Experts of a small language model: vocabulary 8192, 823M tokens.
Below are experts of layer 2 (counted from 0) of a mixture-of-experts language model. Rows are named router (the router's row for the expert), gate (a neuron's input weights, with its number), up (a neuron's input weights, with its number), down (a neuron's output weights, with its number) and show model dimensions 0-255. Each number is 128 + 32 x the weight over its row's rms, rounded and kept within 0 to 255. Numbers have three digits each.
After each expert's rows: "gets" lists some tokens that make up at least twice as much of what it gets as of all text. This comes from a sample of Wikipedia text that the model never trained on. Tokens count by the router's weight.

# expert 52
router:136083112158164140172190147113102104139115145137152100114187043120133145140127131071117117109128123084136079157154117171105165147155156098144207146095121122117113148069108115138156162133122111154115126159129094102151125102142154138093103136119159172165106130154133151112181073137092134151174130157085128114166201161138133182143103126126076084129143123138114160142090156084040123121106156148150181128071144139086106168139079183111200099183146146135096129139144092120081176119167077157117117129120119173172126119105089122151121130138146172080103096187102205145074148122097135201138071214118092095145127190175151131142078177138098119146128071100155089134170091118130113094141169100114131115093125104097181101147130120109112128153137179125092191150147102098192095124029115
gate1:236103188091131140118138108131044174131152104097087092191120159129146115086125116106143133105108190089136151123130140174147107149161095126120148119129130129167095141165129059111133135154160090169162077181140125160151150116205142133160106098135132106115138108124127091127088132118148157164130095105149111117047113167144147104080123140096133116145155159118098121150145086114067123127114136128102128081165053060159140186130125163162145117107090107063128152077131129205103107132124179100127129067139105134179136177154152124157131081074107134190118141189138120127090139131114147076119086107115099107131099054133135123215111086157127145176172170100150117106125122146173126070116136131195140172119151017129136082123152086091157130165104136151099128144123128202130124160170124
up1:165139090111083155163147152047154201116119142123105167098100104105131146077157089140159152109141132177103175110085086151126170146134087135129157159133145183181126159126182107117172166120067165114138113152078147066123119121113140110153186139150101071081110128081116118098129190159122170102135170066084132109134188102104127171108087199058136099116051166191126111140199113142133112146140125133112090137077153102103142103111109172111129114161116124128104118086165053111183106174103139079186100114159138126141136119045149077104142133112137132092156110172102098133133120161172115168154067159185079148101180149110081130180144102127185114141122129116129097143190152168093151127136124126117080094069154176163131157118087135104166147128151134134166120137115169094095116164100092
down1:107160117108143089155155132141111064205092085121135115092106080182144139118160127094150070107139139104116151066132100089129155115167106075188168222154145116095121119165082122133100166080142097084141162144133177125128085126142071231134164142163161100142160136133112086101154122133133101141098049112086115110171161113156120164102077070140103156126160132148131156120098108052113164149119174149106123136086144138176081107167162169121138140151080114132195106189072160142072159106188144108147110121181157131136135119158071109098135112117099107100144159080075182132059096138108083092124096147187116149163124116130128143141139173112149088077102110144132145125179139112139098108159088159128129144177117132166113178182148172194133115105132075167138116150157101145112105122070136
gets: " |", " and", " he", " as", " was", "-"

# expert 12
router:150072115144141123162161160093119098133133183191174105123143105080120168142182131105171117105068089149132105193124083170116140159122179120207136170115140112105168124108113155162136117101195104177131122142165091120111136061173127128120126165117122209112179157122118130121177128166103106150176146163136165139166087177158121166132160145065114103144172101129144142132102130117068188175122132112178161133092153169085056145132111186126104072112135127119126123117081126156108082115098071147094137129107134137099134100140119111155119119162145189098123090164163160155049145134074106156126127159064105126114103111143145118124119135133131173144125082112130088080142136091140126082122132071078123141161056049118200088091125156066074142184099147103124171066149141117146129116058126
gate1:065120160113213148102161130109130164085091115187099133133070104169151101129200090040157140112111101137109134188079092075166138142120116116129139152125148141134127154120140103141099085126156136094166072148187156126124130125159119117133128125101154167109179103119140217129142137183120162134111114152096126138180091175155175155135140147140135156142086157163160151086186085121134137119161144151065172067100140099118118148139131069152083154148105148169166115092130092149160109135141118111092156070069113069124123100048159177104122069141169127185129133112149098111102072135099122116125094087047147113169103126111112064153146091143165137131144110155134154135132124125150128127085134083187089107108157093188101163155119093111198129180081171122116199109106186147164106163132140
up1:077074160117200122120120113153116096139104140155096129191076120121129112107173133069143105103141039101188148172135139081168124129144125130149224134154112163101091165107115134176115064109090149136094131121097148049120133090155110096136130171132165121138160116143135165142122119168122137178157130112080173212152152112150185152191164094109096152160125120086108155130112103208110166116151087130077141120153125084178114155094133135187102143092121127155149147166145112114165112115129106139108218080102133106129124131101123111128142098129071146140099140132125115159183107165060114127079097108087132133122104137094152061204139139136138087137103100133060146210157111118090127119118116061157095129160169106185111155151124095125166134145094141079142097111057137166110093178153146
down1:121144140152125084134136137130110154157149116171169059145179098124117131143087119139061135153081132100143136120119137156130118191147123081115108105160110142137151065121136091156131112171178119117137104133127095101135180204095061130066061121153114166126091152127123156125134118092108149171089153091130113127118083153157132098109106155158181135132146092085170137155134168127132078174126109140150117164102177083102117152130090209117185130136121141137094074143109129113146158135109155161122115085179098080142114144210098043109124174076134124084166091094108119128166192127130122143162156196098194128166110126161109113121179112080128147110144167138098150059091090062108116129185101128143124080153228118131127181155124177119080095119127128128095120159202071060104153140166112
gets: " and", " or", " to", " but", " with", " as"

# expert 42
router:159100142139185146146160176136122101123120101156221112107163093080089132143122146104165125156081113156119139170135115128059117128172125106231130144130145115104153092138095068141119097121168163153124080108087111098167105148155140154122093121134154118170137151105182077146150068147086074173167131168114158130153170203178140164110163141100128094149129110122106167190125134127117137160053108085167163091089120122101068153156145117098133129148113096135101184206101117120087098052119077146091148103037107126104126111128133096131114087117177152075126117183146178150080111123149152143143071101127127101156135138159151108124091122104090127140114080104111102154151164092143156059133186071080161138110083113133178106125162176126079186191124129125115133094163127115151124076119108
gate1:145159102201147075161102168122122113111132147152147170080176125069130188121167171140097148144142131158143055128112152124151112177148157080203161125126153120066116129149123067117124139117147138183124065080134124156171162177099154102128117142116142092089118170166165095084100167156106164162135051133148106168075100138108125128104094129140131129104074132224150104125127100083159130104102147097119196108135159148108117089185109173118134110085131114117126134133077126095054054127138066097108124131161116072091173093095110139140183122140163088111109169152098152084136157130107144115116107165143037105194145113115137104114140184085163137158179119142145114123105129186118183120133102084105132155124069130130147126175104136125099092174183124090156086116116094079068124135152088
up1:089113130100124177097124145149140120109168116122105125122053138221158088121120082111140079135077116048143142081171128149098167101132106125064103107122122185109123133126128184135182167151111094156149166124181158137166087103168159169107147161175095120147149119131118125123148091077118103156096187147124117152172143112114145100157141130088106126116247129061080105114110153137071119157108123167097101113141100121121141166085106125120131152124135130166107112100101122176193106097146130092104153152109179160132043108137151097084087144121129138147165087077128151207143118156135153117127146095132158100077160162119126145154154131201150096066083196109087155145143135162106047123118104149170149105121192129175097134094139108165087171080055114087138162117115141117147160158091119
down1:074124122142158140100143051146128124143137152118097161142123166096168203110144134114151082062112144126157122112143118157108104126172105127123140088099088107138058166152156081219076127117125089120108077127148103090170196144145161146103139138131079169188080157126083075143093153179135080122109069174112096097133132102146175119108174147156083038151114091140131175085134116124164068093161133125140141148090124139177198171149089133050131175126110122147139148141163108169161119147110151115100126182090074141111137134132173084195179126116083134072167131136091171120145138162145127147128124161114156052126125132148118148159099066177095087129084143139133136154138110116133114124153134092122202135079138063144158162116151119152097087109183127083118177115113143185145082117134120
gets: " |", ":", ";", "|", " and", " of"

# expert 40
router:118096150148147133189136142145088112115136133126133100127141104092116136174119074082148069127107134093110096151147105133083188150144171100203135155129160070087168100095096156135153111099153069118109132115134133105136149142164108139116089148114159134098166138091163116179154123103085052142144122144109122110121178129205150100145078131093106102152176136124141157148098139130131158174141112101174118109093155174110097130138121187111132103191146148133086175139063175138072103134146098122051088095124105147074178099133102108129123121121152209095117125174119111127127127141127142158098121161128098085083129109154193068132057184154094150140058120102190150108179179150172145045115120126096156166107178099116146086104128156124058210180082172127089140131165159106142062134097138
gate0:164142071162120107134164146126115135162122088086154110121123120139097148144125086168142148090083138183164162121122118128108118172127094152136117161097129161130102148107098112098201081078114138119116075136111122052095091130157091158118150186139118123124193122170140107109103118107096128077123137080102103127182202136095164162120104180111133120101209114163204173121146143122159147149113131127090131114147161224121096085128117131119149086141086096155138126107126129110195077064104116114110101065155115121075112118210120159095138116085174166132119121079141095109108119124101164151168111094209091140096106177102126083073131175090121111168123142162104045094175098185082136124136163138064178131124148160161128103094197167095107139090139122171119115093121172106149084102130169
up0:075156128124121110109108124072086147085114110161132159131156130127155121140117146161146086155155082064074097127111094096156120146172174109160125091137081104116143065125122098168130179189105140119139180138180131150158122155091142118110133121134118103142131131110084147108126123170167152157156099112132076136153091117117110100120129059140114103083120103118104083173093149118105124134114119180101167224130063061125160141153175096110142154088173077097113128117164123157056134191073079157113150122115164138217131128099213107145074128153126125114137111129087159161112142128180136126087128176135104151146125102114090173177129050154144133130130116100133128101098190118114118115077155157178082078138133139065150205152144141175144148184110173063119110165113080153172172172162071
down0:112107156163116108170111195158141107155099118101133129106108121156063179160124177119164165155111116202127178176103132115124139073137120144209112129104154125178172129153119146097179138123184086195126168143115166162112108107101122106110137121155169082115135121100132121112109060091147106166161149118099158131144119057152088182160074146144120087106058174147140142201102120144144137127103157099094072100163157106104098100135163098138098154092135093102149129127194131123156167109081129132121094059070064105092147157133108113152213077097077126127109124109123095133120125188150131132107059209153120128121150130117121116116097077123162161106135108128179067198085156148165129111139138124070104159135127146173104088149176152131153140112089125073098163143084102101126140061116186
gets: " in", " is", " was", " In", "In", " are"

# expert 63
router:157091123121156146122152164158076114154111099160171130080136051109086136156141142043127128121076070107124108180133077129085078115173121129211128123081146116120126164123082122158149099139159118136122123156083132103163100128136084128050112109101197131179115152136144105154177064127136108170137149159160105133125190171132100190102108156115122075150145124141117148134110126116120135152092115111161186156053106128088080198136118139103194116206159134156147170181069060128142134074164086152071133106063109137127130107090177090130147112105194144095108112191137156124121156144152100174110077159105121110183155176137126121162109127150116136163098078093157105155139159091154148097148131127139127138100115108137143117124149137152090200159066118111134166096180129136191096102088102
gate1:134092147076121180176135175119108058199123158101169141087157173149126123132122130090059143127138152214153101150099088158191135137125201146108156126086121120122128164137157182123087093099123089171074120042143113146083163132132143123105091095098111162160149211116139082143120124084160107098100154078147053142082129151086166103157185161067124147095160114183162122140155069078096124135115141177125096115114117095140066113172132135125168143105134073117144137063155055180130136111137115142185180113084159145144117151123123109121098204125112080091102124146169112100121117133136206121120125143155157159104084128099121103124158121165125092149143178146175072138132117095157180075171082129138135087112079091140132124118141141134138166128112172121119147175154094124154090133135127
up1:084146103098155136160098108119099054175153179098178176115162114163152122127119140053102153129128146133141126157099109126187158173124115156060154082097093124143142090094217136054107096074112089190141137129181135195194166108139133137107116134141097125152158157117165083114094085103150124078134117095144098151074105137135194115166194078091181133143112154172155128123108084102130120150137131114143156125118122111174151079160079133117137140120089126129129130044124130115098150098099128142123105127123144083132048151103109154163136172141097039099171118174175150105065074108146166142138140124139151142115074184150118138133122121144130102116139182136150090099117149115079095097183118091169142093065091121132122102107138086178161219156079120159152146138123117091162122102089130
down1:141169188138152085069111160087184154148084067134139137116065123119192168130104110142151156110136067120175112137148093155143100211095047131131118072104057103112129138149180117106103104098175118118116188163155094176159066139076121095180118151123126121132120057148127165146176157131151181158195118098052154091119132113192169136123131103144135161141073109083086152148158155175090133145147098132127174124142115092115170134113113102151091125080132159133153149106129122053080147123162143152127105121113096119132129101100150147132140135115119114173140139078128142137083117129126091090144160190146126141152195157066130151159138077182118145050124108100000159110126127159150145101140146094113099098117126080115122154117174158159124149155115130119148114111108148095104187133135164
gets: " |", ";", ")", " |\n", " –", " —;"

# expert 7
router:071090109150124178141158190110065109156148115110126121058121069119066137180153102109152121109112097118106117130130132147098120132120212148115148127119177140115130083099101141163152104114151093111079120166098061091075150113135096174131137150173111133140124127168140108123218030132064121148144134167093175129161160191108118132109104153118112132145166154140138134120153136100126171134082108120137151125125145135083090132149102159122213104170151084124077142147074120135115074112106138196113124112092117145106174111113168078067130103057105178120086121153178162123088151133113131158069094196113121141089122197123163122197102132107134166164106127122157083060128135136147146066150191137108151155094146084163194178112155125172066118109103163165114160099152128119130109112113116
gate0:112128100117148139120116179171061080134119132102148174063102146129087172159155145078130188144138128136132130106103177189076144123149130146082121135168157098121186095081152148129141108097119082134135117189143091176086110144159121094121111137141111119120105079082120134111123127084097147165106171068131150167082077129126160035073117214092126105171151149089159147097136150124148169196084131089097196124164157093107170067108099158134176117159130108181108146170105099187139143096119130155124161179124167103105109154150151182131121112120063178173162089146141093117096126110141118148159117130162142107117057090050182152096117130077125155154151075149136164114091106147093138140129161143128172154083156125169167149148117092161087057129133125150126126080130190135137078152138093
up0:124134144120107089121098152103112058093108124114173126088134144102090142139179139071090179117138103119099183125116144163115135187177139174059119170099175134115143143097154152146134124041135069135113140209184142113099156153104141104117096194124121125111135114125109093148127098101140143140146139104139134151091147151167184120060121189110150174147135150140189153123127170108114163133070125136117216138165147113100077114100127176170145112203106082171125114108080044194171136100193074128114150128099166121107094168153102124114137112103109129183143083152104122118088154138129054097128096132123140125132099119088238152130136094073140131204136149113116140140120153137085105146060104168142122135129091148127070114163145146194113088096128158135061124098142155116100115137129108
down0:149163158112138183116119116044159187173109160117092137126104113117168126037106115050127116131122143164151126150113150045140149092101156106097114097152135132105170134149099087109100112136138123144083178077108124158113161142159151079088160095117193144101106111114130121151150208144144104143175157055116117197090165100121175103117141122148084131139110094153115126126114133103133090114170135123112054139077085125174150210119162045081141063152130111075214129127146121142134145137137123134149119201120137165130115198104132061076081150137151124124108155168186148093148160082161161115113071123065141115145141125120136110153148137140123089091123131130184149153162179104093127108142112133120107154183110168132149097154077155132066174136121133098102147190181121104109151141130103
gets: " \"", " (", ".", " ", "\"", "/"